python train.py --num_hidden_layers=12 --hidden_size=96 --n_experts=4 --experts_per_token=1 --d_expert=224 --d_shared_expert=0 --hidden_act="squared_relu" --moe_layers=[0, 1, 2, 3, 4, 5, 6, 7, 8, 9, 10, 11] --router_score="sigmoid" --normalize_top_k=false --routed_scale=1.0 --balance_loss=0.000216 --balance_bias=true --router_logit_norm=1.5 --init_std_router=0.00879 --lr_router=0.000673 --vocab_size=5338 --norm="rmsnorm" --norm_eps=1e-05 --tie_word_embeddings=true --optimizer="soap_variant" --learning_rate=0.0089 --beta1=0.95 --beta2=0.99 --max_grad_norm=2.0 --batch_tokens=[16384, 32768] --max_seq_len=512 --train_tokens=187500000 --max_steps=7709 --dataset="wikipedia_en"
Below are experts of layer 9 (counted from 0) of a mixture-of-experts language model. Rows are named router (the router's row for the expert), up (a neuron's input weights, with its number), down (a neuron's output weights, with its number) and show model dimensions 0-95. Each number is 128 + 32 x the weight over its row's rms, rounded and kept within 0 to 255.
Before each expert's rows: a language model's description of what the expert responds to. This comes from a sample of Wikipedia text that the model never trained on.

# expert 1
Function words, mid-sentence. Prepositions, auxiliaries, conjunctions and punctuation inside running prose, such as of, that, were, which, after, plus word starts after these.
router [ 91  74 120 136  99  81 103 106 160 145 120 108 158  73 138 225 152 125 147 148 154 115 185 110 133  67 179 105 123 121 103 125 114 117 122 198  94 110 117 120 140 167 116 149 126 106  59 195 121  75  88 133 111 113 159 124 113 134 118 105 134 160 113 117 117 147 111 122  87 139  80 140 130  67 107 128 134 124 136 139 129 117 124 129 180 113  86 168 213 165  81 112 145 146  73  69]
up115 [137 115 121 115 112 161 143 161  76  93  98  65 115  88 173 150 136  97 137 179  73 107 171 129 119 124  66 154 129  65 142  91 122 139  99  82 127 140 138  84 132 152  97 158 156 118  92 187  96 116 114 160 176 113 139 129 179 178 165 136  85 131  64 102 151 109 131 141  93 206 157 120 104 102 135 152 143 107 110 162 178 115  91  74 140 104 168 170 121 139 126  52 125 128 120  94]
down115 [166 150 104 141  82  95 152 105 125 161 151 154 163 155 138  93 149 115 123 127  85 127 143 126 143 166 102 122  89  88 140 120 154 117 172 101 117 138 121 178 124 101 140  90 134 107  50 136 188 141 103  74  94  76 140  84 161 131 164 131 162 195  85 118 147  49  78  95 152 121 116 175  69 158  85 103 155  98  99 166 121 120 176 106 164  76 118  93 100 164 129 118 134  80 141 171]
up116 [ 94 116 109 124 169 117 144 138 140 115 103  93 115 189 109 177 128  76  78 139 144 139  85  89 129  88 164  88  77 165 121 110  88  78 160  96 136 136 129  59 201 153 157  60 100  97 108 158 138  55 118 115 129 129 115 123 107 102 132 156  90 133 137 147 114 180 103 160 159 135  79 130 100  52 109 157 111 108  71 108 156 170 108  83 135  92  79 144 111 142 113 141 127  90 145 158]
down116 [124 113  65 109  99  89 213  90 152 114 131 131  64 137 121 147 123 149 125 144 195 170 147  84 203 139 103 124  45 150 109 112 134 144 131 155 124 101  79 133 141 119 104 180 133 139 136 112 160 181 153 168 105 145  98 125 126 104 115 119 136 155 188 148 166 163 141 134 143 130 153 132 158 191 136  90 133 141 154 154 161 159 176 143  74 154 188 139 159 175  97 120 168 120 172 150]
up117 [103 140 124 139 133 170 111 125 100 158 172  71 106 108 147  97 184 122 124  74  97 144 145  77 150  58 169  96  76 114  73  96  97  67 106 160 144 148 126 121  96 123 119 118 163 165 115 162 111 122 148 148  89 137 122 142 172 189 129 139 147  82 105 123 154 168  90 146  98  86 113 132 189 185 119 106 137 174 155 150 162 173  92 136 160 125 143 172  97 143  53 111  73 158 135 104]
down117 [155 101 142 174 137 153 144 201 151 153 161  91 150 169 169  87 133  92 129 117 127  64 183 111 129 120  68 119 168 188 139 175 163  83 140 103 116  68 111 122 174 139 165 146 128 116 143 125 134 127 108 113 132 160 134  92 113 159 147  79  82 145 135 131 179  85 163 151 140 104 125 113 148 129 123  18 138 120 136 106 134 129 129 148  70 114  89 137 133 138 155  77  60  83 121 162]
up118 [ 98 144 117 117  74 154 141 105 125  87 200  99 137  96 123 213  86 119 125 140 127 105 124 141 170  58 135 111  76 131 110 164  91 123 136  94 178 157  58  40 173 160 120 158 112 140 105 108 127  72 147 111 158  90 142 154 114 166 111 106  80 129 118  91  46 116  98 139 144 108 106 108 126 113  90 178 144 155 112 103 169  83  89 139 162 129 157 107 128 157  98 122 134 125 135 139]
down118 [112 141 120 110 161  97  95 100 121  86 181 135  69 179  61  86  89 123 133 199 134 127 107 131 124 107 114 136 138 148 112  98 138 117 130 114 146 174 106 147 132 116 128 115 209 156 178 170 108 115 145  85 165  98 203 116  74  42 142 133 115 183 170 175  91 119 119  98 119 131 154 141 149 132 114  93 143  96 114 139 145 133 182 115 162 158 150 137  95 131 199 140 123  89  94  93]
up119 [ 93 124 116 120 111 150 141 165 101 117 115 105 152 130 127 104 175  66 176 154 180 143 149 132 112 100 177 113 112  85 111 147  80  75 112 116 138 119 183  61 148 154 159 151 151  78 151 139 114 109 184 171 106  91  87  97 113 109 186 182  60 116 104 142 109 199 148 101 141 129 116  98 151  99  81 179 116  96  89 141 116 128  88 134 102 147 167 106 169 127 129 129 194 143  86  93]
down119 [138 126 137 148  88 133 113 102 150 100 152 141 114 128  74 146 115  74 154 130 166 115 114  81  95 100  96 116 129 134 130 153 182 152 148 153 144 107 133 142 119  90 106 134 165  41  81 170 225 110  86 111 109 163  31 122 147  92 147 121  75 127  95 153 135 128 114 137  84 168 150 146  91  92 105 117 121  85 124  80 114 189 109 171 126 114 186  85  83  97 129 107 155 116 125 154]
up120 [121 116  93 163  72 169 147 122 137 139 131 128 146 119 145 134 122  91 161 171 118 166  96 164 109 117 130 105  87 123  99 159  65  54 121 134 116 139 166 112 133 130 125 102 149  55 178 145 131 158 104 193 143 171 117 153 112 184 176  88 119  78 101  99 178 183 175  78 110 128 164 128 123 143 157 102 129 121  78 154 118  83 130 140 100  96 175 160 169 121 134  37 141 100 138 103]
down120 [101 165  88 100 146 139  65 123 125  90 128  95 128 129  86 148 119 131 128 102 137  81  75 153 163 171 159 123  93 122 187  70 135 102  91 129 103 124 149 127 152 138 106  97  99 128 141 122  69  70  62 155 133  94 105  85 127 110 151 148  87 120 202 146 109  79  95 144 162 121  88 153 103 159 108 105  82  75 103 133 149 147  99 129  63 189  79 195 113  93 153 138 158 129 149 128]
up121 [ 98 147  38 113 113 157 116 158 184 131 172 136 191 113 156 181 111 134 138 116 158  94 120 167 133  97 130  93  89 103  62  89  97 140 171 211 174 140 113  91 108  89 137  83 125 125 132 101 153 154 143 159 135 185 155 171 141 113 138 150 133 140 109 137 148 204 144 106 143 109 103 195 155 135 154 122 124  90 113 120 151 123 163  95 164  82 147  93 100 181  90 101 141 117  95 120]
down121 [164 102 146  86 112 143  96 156  38 138 135 164 155 103 139  87 135 121 105 122 123 108  88 181 140 177 144 152 151 145 118  97 160 151 129 126 162 165 108 116  87 137 138  99 112  93 202 102 138 178  62 154  77 124 191  95 133 129 146 106 176 146 116 108 114  84 132 167  60 134  84 118 194 106  97  67 123  85  93 118 121 163 120 116  89  93 137  94 121  84 140  82 137 130 130 159]
up122 [ 99 131 121 119 125 133  80 103 178 151 170 113 159 120  83 144 136  74 131 197  92 182 128  17 119  86 157  85 166 113  74 101 143  66 108 162 126 106 147 144 111 147 138 133  73 164 127 140 104 140 168 139 118 103 113 164 129 138 147  39  99 145 178  91 134 112  92 133 119 160 104 118 131 131 146 140 170 133 154 124 140 162 121 111 130  60 100 161 150 174 146  91  89 112 108  99]
down122 [131 160 116 115 121 131 101 110  74 166 176 176 159 127 132 121  95 187 112 140  71 122 131 139 128  99  94 190 169 137 158 101 114 121  82 122 160 125 159 126 158 126 123 128 126 174 140 149 144 146 174 104 113  44  91  82 102 161 108 115 163 106  88 181 112 134 139  50  96 120 137 125 134 145 136  42 140 176  98 128  66 162  42 144 143 162  82 145 124 121 148 101  94 114 124 123]
up123 [191 193  93 137 143  97 118 127 106 189  92 141 127  83 140 110 133 132 175  85 193  91  86 162 175 150 125 142 164  98 107  70 117 125 128 171 106 159 123 157 121 163 164 107 164  92 131 196 125 125 117 207 104 144  68 114 146 105 163  88  97 193 129 117 127 109 168 145 134  87 102 108 163 134 125 113 120 118 112 105 176 116 117 167 148 163 157 138 158 140 138 172 135  72 119  74]
down123 [102 102 140 102 113 117 170  80 122 150 129 131  62 186 133 102 155 111 168 121 174 113  82 106 140 159 124 115  77 113  67 102 128 102  96  99 110 122 135 195 171 119 119 119  96 163 145 162 126 159 160 153 175 149 172 122 208 128 182  81 109 159 144 118 116 152 124 122 116 150 105 104 132 125 114  28 173 125 101 129 145 132 146 169  92 150  97 105  87 146 110 218 143 110  96 128]
up124 [177  97  73 139 128  75 103  93 120 153 186 182 149 123 157 184 173 135  93 174 141 128 120 177 134 120 192 121 140  56 135  86  96 119 126 146 142 117 148 214 121 102 118  74 147 146 116 100 113  94 123 168 149 110 142 171 102 134  89 107 171 162 130 101 107 172 100  73 141 123 101 176 107  93  67 106 160 134 137 112 171 107 104 142 109 110 109 132 136 190 127  94 152 170 103 146]
down124 [124 117 102 129  87 136 169 126 105 134 128  91 107 114 133 132  88 152  86 186 152 162  90 126 106 117 114  87 118 199 129  82 172 133  92 189  77 126  84 183 124  75 135 111 146 128 132 121 147 118 121 124 139 165 160  92 120 125 132 198 108 122  81 154  96 155 153 119  97 147 122 161  64  96 146 201 188 144  89 156 156 117  67 134 171 190 102  92 115 156 100 145  86 132 175 110]
up125 [106  94 149  84 109  77  89 142 139 108 170 135  94 115 119 176  97 129 142 117 109 131 177 131 138 189 170 118  98 109 148  86 153 102 109 143 141 124 139  61 133 148  68 129 140 136  95 117 160 173 134  82 152  82 153 113 122 185 142 158 135 129  81  88 192 150 123 102 171 113 141  98 113 101 133  89  73 113 133 154 100 102  52 157  98  99 178 147 183 130  80  95  94 150 133  52]
down125 [151 130 152 146 108 108 121 116 173 105 130 185 138 184  74 134 137 110 121 125 136 119 154  92  84 115 148 111 158 120 121  90 152 110  48 138 118 155 149  95 134 109 114 108 182 193 142 160  91 140 120  91 120  74 153 147  90 140 106 142 156 156 185 106 135 129 211 162 147 101 149 214 122 137 133 140  89 162 142  85 199 127 128  91 127 163 102 137 177 159 196 131  77 150  98 119]
up126 [177 105  83 132 149 103 146 158 218 130 107 139  81 107 111 111  47  90 179 163 118 116 145 190 192 153  99 158 123 123 120 124 100  75 131 110 105 130  90 137 161 101 151 158  75 172  86 162 177 125 112 183  88  72  80 146 148 112 186  98  97 103 116 106 137 133 110 128  89 116 117 122 135 145  93 127  88 104 136 155  85 172 108 160 118 145  88 176 154 164 132 124 109 125 115 120]
down126 [130 128 173 118 139 168 134 132 126 144  99 124 103 111 117 135 101 115 122 128 122 114 163 126  75 116 137 182 140 114 145 125  85 131 190  62 100 152 129 131 118 118 136 237 124 132 166  93  82 111 179 180 130 130 113 125  98  99 173 102 150 109 158 122 133 164 132  87 157 131 149  93 149 115 146  74 159 185 186 108 110 130 120 178 167  47 169 107 143  73 115 105  48 101 120 162]
up127 [ 96  69 203 182  87 150  96 114 144 139 135 151  93 143 148 128 103 126 156 175  86 172 138 106 174 120  82 117 146 103 177 141  93 148 178 109 117 148 107 114 102  74  77 103  88 105 147 158 149 129 124 107 157 197 105  99 174 154 126  84 165 125 133 103 144 129 120  85 124 166 156 121 189 123  81 164 109  88 119 111 214 134 152 153  88 119 142 102  79 113 161  99 127  79 109 141]
down127 [180 152 118  99 128 110 152 100 102 130 181 111 158 110 105 176 147 127  95 103 116 105  94 102 146 125 128 124 109 148 147 212  80 102 101  86 163 131 110 139 102 144 162 141  69 122  94 212 107 116 107 175 162 144 105  99 107 152 132  99 140 159 146 146 167  98 191 103 129  84 114  90 105  48 143 154 167  94  58 165  69 108 164  91 114 166 132 141 110 119 106 107 126 130 186 153]
up128 [139 105 116 173 156 123  97 148 137 190 104 152 125  92 101 157 150 119 158 153 104 118 168 133 121  61 137 124 145  93  56 163 116  67  70 103 154 140 135 145 104 138  71 137 108  87 166 154 123  79  92 125 139 107 141 127 137 147  46  84 140 198 109  62  63 101 123 112 132 110  79 113  80 136 134 134 144 146 145 126 196 146 118 129 116 138 116 115 178 103 146  51 163 121 136 114]
down128 [147  93 151 136 104 183  73 164 148 163 125 104 126 152 117 100 171  75  90 132 107 158 155 173 169 173 128 126  74  86 104 143 111 112 149  84  99 136 115 147  85 112 120  25  73 168 154 156  85 172 105 107 113 110 139 139 131 114 152 152 110 101 176 116 140 111 143 139  73 182 181 167  88 126 180 141 184 145 112 117 144 154  96 105 159 120  95 141 182  95 136 128  84 130  93 147]
up129 [126  80 104 156 122  72 125 131 143 135 112 124 136  58 161 111 164 133 194 116 166 169 158 151 143 148 126 140  95 112 136 131 135 147  96 201 142 121  72 147  92 135  99 107 163 166  95 154  23  65 112 139 116  97  85 121 127 168 129  97 142 156 129 174 162 130  83  91  82 120 121 115 118 113 180 123  83 135 121 120 126 157  72  85 178 175 153 109 141 160 128  75 126 132 105  81]
down129 [ 80 144 120 175 171 136 152  76  69  98 172 144 176 152 108 171 152 142 202 122 105  86 107 132 118 107 131 126  32 127 129 153 133 134 127 120 148 140 154 142 133 108 142  86 108 171 161  88 126  71 123  88 163  59 175  88 138 116 149  83 176  89 142 121 127 124 146 165  99 148 129  97  92 175  74 131 143 148 118 118  97 173 187 150 103  97  98 165  87  97 164 122 110 106 125 144]
up130 [112 113 148 127 175  86 123  98 143 154 119 146 117  93 138 180 136  99 141 111  89 137 133 108 155 137 128  94 116 147  67  48 104 117 156 187 190 129  91 157  78 104 151 125 131 107 122 142  99  82  61 139 111 174 126 117 166 107 122  64 159 172 122  54 105 141 112  89 146 137  97 131 167 174 124 103 163 171 157 116 118 155  71 138 136 138 182 108 127 128 105 136  76  54 113  78]
down130 [148 138 156 103 145 123 148  86 223 144  92 164 124 142 167 147 141 145  53 121 119  51 109 109 150  96 120 156  85 176 101 137 175 165  96 104 162 110 142 114  63 133  91 148 191 152 155  92 113 171 143  98 109 125  92 146 136 138  92  77 119 143  73 110  98  97  98 166 177  84  88 119 146  86 153  91 111 105  78 104  98 111 107 119 112 100 146  93 173  82 115 145 127 123 142 137]
up131 [ 92 105  92 168  46  96 103 114 159 115 140 141 128 101 140 172 107 115 160 159 130  91 106  95 118 170 199 107 134 114  97 147 130 121 121 164 114 111 106 145 109 127 136  99 152 127  83 160 124 170 142 103 113 143  74 126 122 142 185  57 121 159 161  86 102 192 116 106 170 159 140 190 113 170  99 113 141  69 115 127 136 127 146 200 162  93 185  81 110 133 163 134 168 192 122 151]
down131 [126 110 220 152 120  96 140 141 124  87 116 141 141  84 144 124 181 109 141 198 129 162 150  98 161  90 130 139 144 128 151 143 129 150 117 149 107 202  75  99  82 158 152 108  57 178 139  63 138  96 135 108 120  97  95 123 149 103 179 130 181 131 157 125 188 154 149 102 136 119 126 138 153 139 162 129 155  99 125  81 112  91 105 120 167  65 118  98 173 138 107 126  91  98  92 198]
up132 [ 76 106 130 169 148 101 141 153  84 144 146  79 135 110 124 145 172 159  89 134 134 128  70  68 146 145 116 101  85  71 174 167 131 115  59 139 189 112 105 136 151 138 179 112 188  79 113 136 111 126 110  90 102  90 125 134 120 166 114 113  89  81 157 168 109 149 128 203 145  85  91 151 121  93 117 109 112 146 121 114 137 135 123  59 147 142 163  95 156 153  99 107 205 115 157  83]
down132 [125 169 119 120 101 130 167 111  59 165 102  77 167 114 153  71 128 133 146 125 100 115  81 125 119 155 132 100 121 110 125  98  79 124  90 127 103 163 153  89  75 136 165 148 135 142  82  99 116 114  85  75 114  37 117 160 153 139 140  96 160  90 167 129  62 137 120 124 169 130 133 151 128  92 172  42 100 114 125 151 165  90 125 161 177 113 146  92 109  77 136  80 107 181 157 135]
up133 [112 108  62 105 138  97 135 155 152 128 130  97 116 120  98 138 129 114 118 117 117  82 119 142 128 154  99 102  84 113 143 117 128 112 126 135 110  79 116 151 125 132 168 124 123 106  83 147 117 112  89 154 117 116 165  98  97 176 196 110  51 157  90 150  15 183 139 122 179 155 151  64 107 137  64 161 113  95 105 155 155 104 172 162 150 118 149 153 187 186 142 143 127 125 130  61]
down133 [146  73 103 104 159 175 183  97 130 135 148 163  86 100 105 177 109 134 103  75 153 113 107  69 209 169 160  80  89 161 128 123 202 151 114 119 133 133 106 127 120 132 114 153 121 185 136 141 119 146 133  57 105 175 102 117 109 140  68 137 128 113 141 179 184 175 104 147 154 157 138 111 109 101 123 136 156  99 172 179 152  83 162 164 124 113 144  75 158 140 152  85 139 123 112  91]
up134 [111 125 113 101 153 112  75 135 112 201 128  53 149 162 171 189  92 151 123 152  93 201  90 182  95 151 165 141 133 183 104 132  68 121  97 145 112 167  92  92 152 121  87 122  83 116 121 152 134 108 221  95 200 114 143 120 124 155 138 153 114 129  85 109 145 157 137 100  92 120 166 181 146 130 121 110  97 142 116 118 111 147 144 133 149 103  96  98 117 173 129 155 118  85  81 112]
down134 [129 111  94  81  99 173 124  91 140 137 114 121 154 151 138 176 121  92  84 116 195  73 167 158 112 146 121 158 140 117 132  87 124  90 154 166  44 123 123 104 156 156 188 149 184 106 124 169 179 201 128 143 149 136 130 205 159 114 151  81 120 154  99 141 123 159  89 122 133 156  68 127  89 113 159  68 180 124 131 119 102  78 136 173 110 148 106 132 108 123 115  70 127 129 122 144]
up135 [156 137 156 162  87 118 126 129 143  92 119  80 166 124 119 102 118 153 142 209 150 124 128  88 144  81 185 177  87 140 119 117 145 108  97 141 142 166 127 181 141 151  82 128 102 184 126 181 152  98 186  85 108 120 119 133 156 142  81 164 162 114 192 181 141 182  73 125 151 136  83 140 147  85 118 140 147 156 133 154  82 121  90 148 166 105 147 142  69 173 115 147  95 129  54 136]
down135 [116  50 162 119  88 107 193 100 110 134 134 159  60 138 184 101 127 111 106  70 136 125 170  86 157  95 108 107 142 162 159 111 127 170 151 115 119 120 120  65 139 147 101 128 195  93  91  91 174 180 165 133 148 121 139 141 130 137 110 132 201 147  58 137 178 110 151 107 114 134 131  98 115 131 190 122 153 137  96  84 156 133 140  76 135 108 132 117 189 164 158 109 123  89 104  94]
up136 [109 103 143 140 126 124  91 116 158 130 154 112 121  99 158 138 124 135 124 113  84 151 191 182 144 131 125  86  72 120 124 112 106  66 139 118  86 147  89  84 128  99 165  90 153 113 112 143 171  49 146 102 161 206 129 110 130 123  96 164 143 106 152  72 137  88 132  94 152  45  55 113 106  80 152 137 149 153 143 141 123  72  83 101  68 144 108 144 156 115  76  97 123 144 156  97]
down136 [126 108 105 113 151 165 100 166 118 108 103 154 168 142 177 131 135 101 113 123 134 177 118 138 116 123 125 142 112 106  68 163 181 151  92 104 136 159 145 151 113 145 130 102 132  98  99 131 202  87 151 119 104  87 118  86 158 163 177 167  94 127 208 165 164  84 165  94 114 182  89 109 184 133 147 122 170 154 136 146  46  83 127 119 132 172  97 203 127 184 120 155 144  94 107 122]
up137 [ 92  98 113 131 128 165 128  76 128 109 115  70 169 113 169 164 112 163 139 120 109 138 125 151 112 105  78  71  97 122 166 157 138 150  71 192 113 171 108  77  94 100 116 100 169 161  68 153 168  81  96  97 148 125 101 106 128 105 183  20 109 154 149 109 117 128 138 102 147 155 135 159 131 116 118  78 163 121 191 120 100 122 152  95 142 115 144 135 107 173  81  93  97 159 163 142]
down137 [126 131 161 110 138  78 194 177 141 171 151 194  92 140 193  74 150 123 147 159 103 126 130 110 142 111 144 155  73 124  63  78 153 151 116 144 143 127 132  86 126  89 123 113 148 122 111 166  59  93  90 156 147  65 195 137 121 114 130 139 120  80 138 132 136 147 133 146 148  91 138 185 136 159 154 117 154 146 122  58 121 172 148 135 124 114 121 148 180 143 221  95 121 113 104 146]
up138 [122 116 117 165  57  95  93 173 118 179 160  89 129 116 161 146 144 124  92 150 161 177 108 157 104 171 150 104 147 189 115  95 124  90 126 159 153 158  82 143 137  81 107 156 100 113 153 110 160 155  86 126 153 169  72 109  60 128 157  78  98 132 118 153 124 191 112 119 139 182 113 161 181 116  49 118  74 153 157 133 114 139 159  92 135 157  87  95 105  93 121 128 112 100 163  90]
down138 [ 79  85 126 129 168 144 140 124 127  86 131 100 130 204 104 122  50 125 126 161 154 150 140 137 109 149  80 157 111 187  95  99 138 142 179 135  97 171 148 127 141 138  92 140 127 158 169 130 141 127  84 123 193 166  94 100 151 109 159 110 110 173 119 185 108 178 195 202 115 126 155 188 153 117 126 172 132  82 116  89 162  85 151  82 100 174 102 119 127 163 123 140 145 152 101 154]
up139 [111 156 146 125 110  86 116 182  92 175 180 183 132  72  78  55 134 150 108 136 145 105 100 123 105 147 144 138  47  79 124 109 111 192 146 159 163  98 139 135 124 150 102 119 105  36  89 101 120 118 154 129 171 116 128 160 105 131 112  98 113 126 147 136 102 133 136 110 191 195 110  88 146  96 135  98 105 107 125 132 142  77 171 140 129  90 113 101 167 146 134 160 203 124 119  89]
down139 [119 144 150 135  61 104 127 125 123 122 153  69 152 160 118 175 138 165 156 117 144  81 210 132 165  77 142 135 155  74 144 157 158 198  87 137 133 122 116 170 133 133 140 127 102 155 104 198 126 225 153 139 147  98 105 134 123 110 132 180  58 106 135  86 126 156 117 182 177 112 106 114 100 160 145  62  78 127 148 155 159 125 125 102 124 116 115 150 111 136 152 145 155 180 144 138]
up140 [ 96 129 151  77 127 103 109 187 111 139 163 175 153 140 121 220 116 108 110 167 163  89 120 151 126 124 173  71 149  61 124  99 122 181 148 129 107 115 111  92 147 116 120 115 122  99  44 194 147 132 113 102  81 119 100 117 115 218 144 182 111 151 153  53 153 141 123 163 152 154  62  98 107 150  98 137 130 129 131  93 133 126 120 127 135 113 135 126 144 133 146  95 189 128 121 155]
down140 [120 146 142 100 131 118 100  85 108 181 131 137 162 143 128  67 159 142 116 175  96  83 105 131  72 141 143 123 121  99 164  92  98 113 130  83 109 122 142 114 144 111 113 184 115  85 142 110 131 150 121  75 179 121 133  78 133 177  96 130 152  95 138 137 114 176 100 124  97 118  70 156  95 105 163  13 107 155  94  97 186  90  86 139 105  80  98 129  94 108 174 162 155 187 119 127]
up141 [117 101 147 105 128 111 122 115 185 116 103 152 136 133 176 118  92  84 128 151 145 129  90 132  82 115 156 154 153  70 159  77  84 125 107 115 139 115  92 119 134 181 125 115  75 124 171 118 145 151 138 181 135 158  90 102 100  66  84 160 156 178  67 103 121  91  67 178 152 100 135 136 117 141 105 254 147 141 168 140 164 127 146 150 102 123 128 151 100 161 134 122 109 103 162  78]
down141 [116 138 112 115 141 107  63 144 137  74 170 119 101 135  71 112  81 122 138 155 125 125 152 147 118 123 135 129 141  96 136 185 144  91  60 103 135  31 135  82 167 134 109 120 126 120 121 120 126 105 153 114 145 137  90 115  65 124 101 186 112 130  93 124 129 103 102 117 146  95 178 138 140 156 117   4 126 126 130 141 149 145 135 178  60  92 106 149  82 133 140 181 167 112  94 157]
up142 [ 78  89 144 164 111  80 114 174 130 168 149  89 155  99 130 152  52 175 106 137 112  86 128 118  83 109 181 146 125  76 126 187 157 135 139 121  97 179 148  69 126  97  96 118  45 124  84 113 125  88 125 113 134 122 115 150 140 157 122  85 137 143  70  98 173 136  75 146  83 169 126 104 150  89 120 152  59 161 110 135 154 117 141 126 116 133 157 176 157 113 117  80 124 181  96 125]
down142 [144 116 125 146 190 116 146 131 124 155 146 108 101  95 136 136  77 161 123 129 163  75 113  82  77 111 168  87 129 137 101 151 117 132 138 127  98 132  84 122 132 104 143 140 163 112 121 101 118 109 179 102 112 109 153  78 167  95  33  72 124 184 128 138  43 101 137 146 153  97 147 119 121 111  98  94 136  60 121 168 132 196 130 157 197 113 160  85 116 134 181 101 162  78 152 143]
up143 [137 150 130 151 171 143  52 144 152 156 139 140  77 150 177 176 139 156  79 173 117  85 111 105 174  74 130 147 155 110 200 130 173 119 164 157  90 174 126 151 180  86 106 134 100 119 135 159 138 137 100 150 147 112  54 129  97 123 121  97 185 126  89 163 101 129 149 137 193 105 156 165 134 116  59 105 153  69 130 131 101 122 142 137 133 112 106 134 151 172 162 118 114 107  70  85]
down143 [149  73 109 151  86 120 136 170 192 116  99 107 140 119 107 163 128 137 108 132  99 142 157  82  50 132 120 131 118 142 124 169  81 101 170  88  92 143 111 133  97 195 152 116 150 126  87 151 123 112 174 148 194  37 111  63 130 123  92 117 113 103 110 184 173 124 156 146 187 108 101  97 116 131 185 146 141 176 134 162 102 151 147 147  95  97 118 165 125 113 159 171 156 120  89 151]
up144 [ 92 144 166 132 128 106  97 158 120 179 126 135 144 122 201 128 142 124 116 136  93  83 144 141 138 117 161 119  57  85 164  79 101 129 129 134 193 106 133 161 145 108  87 133 114 101 110  63 162  79 177 104 130 121 146 103 149 125  74 171  76 109 156 104 124 154 135 141 195 116 135 141 176 136 193  88 100 141  87 134 126 146  97 128 143 100 151 136 161 165 129  86 167 167  69  45]
down144 [165 117 129 115 140 166  79  99 139 165 149 179 179 110 142  98 165 151 147 141 152 126 166 127  42 166 137 144  77 127 146 154  71 137 170 114 196 102 179 144 131 124 185 167 151 150 129 117 106 104 116 114  94 131 137 115  76  87 146 106 133  99 184 203 144 138 122 195 127 116 150  92 187 143 134  81 137 183 161 145 120 112 123 107 197 166 118  99 163 120  93 140 144 102 113 127]
up145 [120 156 104 118 126 106 111 106 164 136 101 125  99 103 155  71 166 112  82 108 137 162 120 105 101 135 116 128 132 125 126 137 131  88 121 150 131 112 122 145  79 214 161 159 134 152 130 167 106 102  67 204  71  73 158 167 102  82 119 186 126 171 117 124 109 145  73 121  82 153 125 132 140 115 117 244 106 128  87 176 131 147 152 156 108 152 112 106 191 142 105 119 111 167 150  93]
down145 [134  80 169 124 125 112 162 162 150 132 137  71 133 115 164  84 122 131  98 113 132 139 136 117 127 115  95 122 124 136 146 113 128 119 135 130 136 128 145 131  82 108 161 170 143 128 138 151 155 136 142 101 116 145 147 118 130 118 136 117 122 155 123  81 115 170 135 135  58 144 116 104 141 143 135   0 153 133 123 102 137 134 110 117 123 121 128 141 145 119 145 160 108 110 150 152]
up146 [114 102  93 157 120 123 133 144 132 130  22  88 134 157  73 155 141  84 149 149 105 124 111 119 115  74 144  48 104  81  74  88  97 153 111 130 122 121 132  68 154  71 133  90 101 171 111 165 115  85 122 125 143 123 113 121  71 137 130 140 154 121 152 154  77 141 132 128  82  93 105 126 156  69 165 116  89 127 159 149 159 101 157 146 174 155  97 127 165 173  81  75 129  72 130 124]
down146 [ 99 104 119 107 106 173 137 133 100 153 109 125  98 143 128 170 139  92 205 167 123  90  92 142 109 102 117 107 135 209  76 131 142 169 138 145  81 127 157  70 132 183 154 103 104 153 193  68 165 142 152  81 130 117 177  82 113 125 119 116 164 100 113 168  89 101 160 124 155 200  93 115 147 114  79 113 167 164 122 110 118 174  81 109 127 124 178 151 145 107 117  85 108 125 121 182]
up147 [124 138 141 168 162 148 145 160 115 189 127 148  97  56 181 162 118 126 138  76 139 135 122  94 149 115 126 102 100 120 217  99  87 154 128 138 166 182 106  92 104 106 129 121 105 101 181 124 101 121 105 139 163 145 108 139 180 176  96  66 125 121 151 134 132 181  62 130 154 125 112  65  88 106 151 128 169 149  74 112 107  96 114 156 165 150 150 134 113 132 113  82 173  91  60 100]
down147 [ 78 110 145 138 145  81 169 123 143 142 142 127 157 127 156 104  76  65 106 127 107 139 147 132  83  97 142 103 142 118 125 143 145 155 111  84 109  86 170 115 130 160 101 125 141 104  96 140  32 115 147 132 145 169  52 159  97 109 133  63 179 139 115 131 169  81 113 129 171 102 118 155 120 106 135  18 118 149 110  85  65 150 126 147  63 105 182 132 103 122 140  96 117 133 136 146]
up148 [133 119 134 109 174 187 109 145 164 120  74 135 169 111 115 169 143 153 141 137  72 121 174 137 144 119  94 101  95 114 111 163 149 127 162 174 133 183 154  97 131 135 149 145 111 132 138 128 129 134 106 180 127  95  97 131  86  61 132  81  60 120 163 164  93 166 148 136 161 133 135 178 179 161 167 149 109 113 124 132 192 151 145 106 202 138 135 133 199 128 143  45 157  70 123  96]
down148 [ 93 122 138 129 128 160 122 132 124  83 140 136 176 154 182  70 170 110 142 127  89 136 123 171 121 107 154 116 129 164  93  27 131 117  95 100 147  68  99 133 136 173  94 115 133 105 113 113 107 144 104 155 160 150 111 152 171 197  83 120  66  98 116 183 151 120  80 139 144 163 130 153  67 110  64 109 127 154 132  89 114  78  87 125 150 123 123  61 182 112 151 150 100 158 160 116]
up149 [ 89  85 144 157 120 133  68 111  82  78  94 117  91 145 148 122 142 180 136 110 113 151 158 124 147 118 166 187 109 140 191  95 111 172 128 145 100 181  77 112 125 160 138  85 113 145 114 164  99 121  92 114 118 108 187 111  93 100 133  55 114  96 142 123 127  87 133 103 199  97 127 127 185 138 110 101 157 153  80 116 114  82 124 139 152 145 139 177 110 151  89  95 218 126 132 176]
down149 [145 135  85 106 128 143  51 134 126 142 133 116 101 103 174 100  70  88 107 114  94 167  74 150 114 135 130 108  90 130 129 180 119 141 178 136 180 113 195  82 125 102 160 113 146 124  89  48 149  67 131  58 149 133 143 134  98 131 152 150 100 157 161 103 109 151  96  90 112 122 179  93  73 195  65 168 100 159 141 165 148 139 104 145 102 114 125 141 149  96 110 172 135 145 128 144]
up150 [174 110 164 155 117  76 136 149 149  88 107  99 153 175  99 136  94 117 150 156 144  68 137 127  94 206 180 107 135 106 214 118 117 130 116 150 148 127  95  91 149 114 121 113 149 112 122 130 127  83 101  89 110 198 141 102 188 128 158 110 121 171 100 111 150 211 109 101 183 173 113 140 149 112 127 105  68 135 103 157  94  94  81 130 103  73  92 108 131  80 104 154 131 101 105 139]
down150 [121 131 106 100  71  77 134  87  83 133 112 124 108  87 184 155 163  97  67 137 137 127 105 181 122 146 123 133 113  97 110  97  87 114 131 151  85 178 128 188 115 151 107 128 156  71 150 114 125 152 137 143 132 157  79 194 190 145  92 160 188 128 144 143 169 112  94 137 217 101  92 105 142 148 170 102 154 129 132 121 135 133 165  99 196 187 170 140 107 111 107 163 148 139 148 106]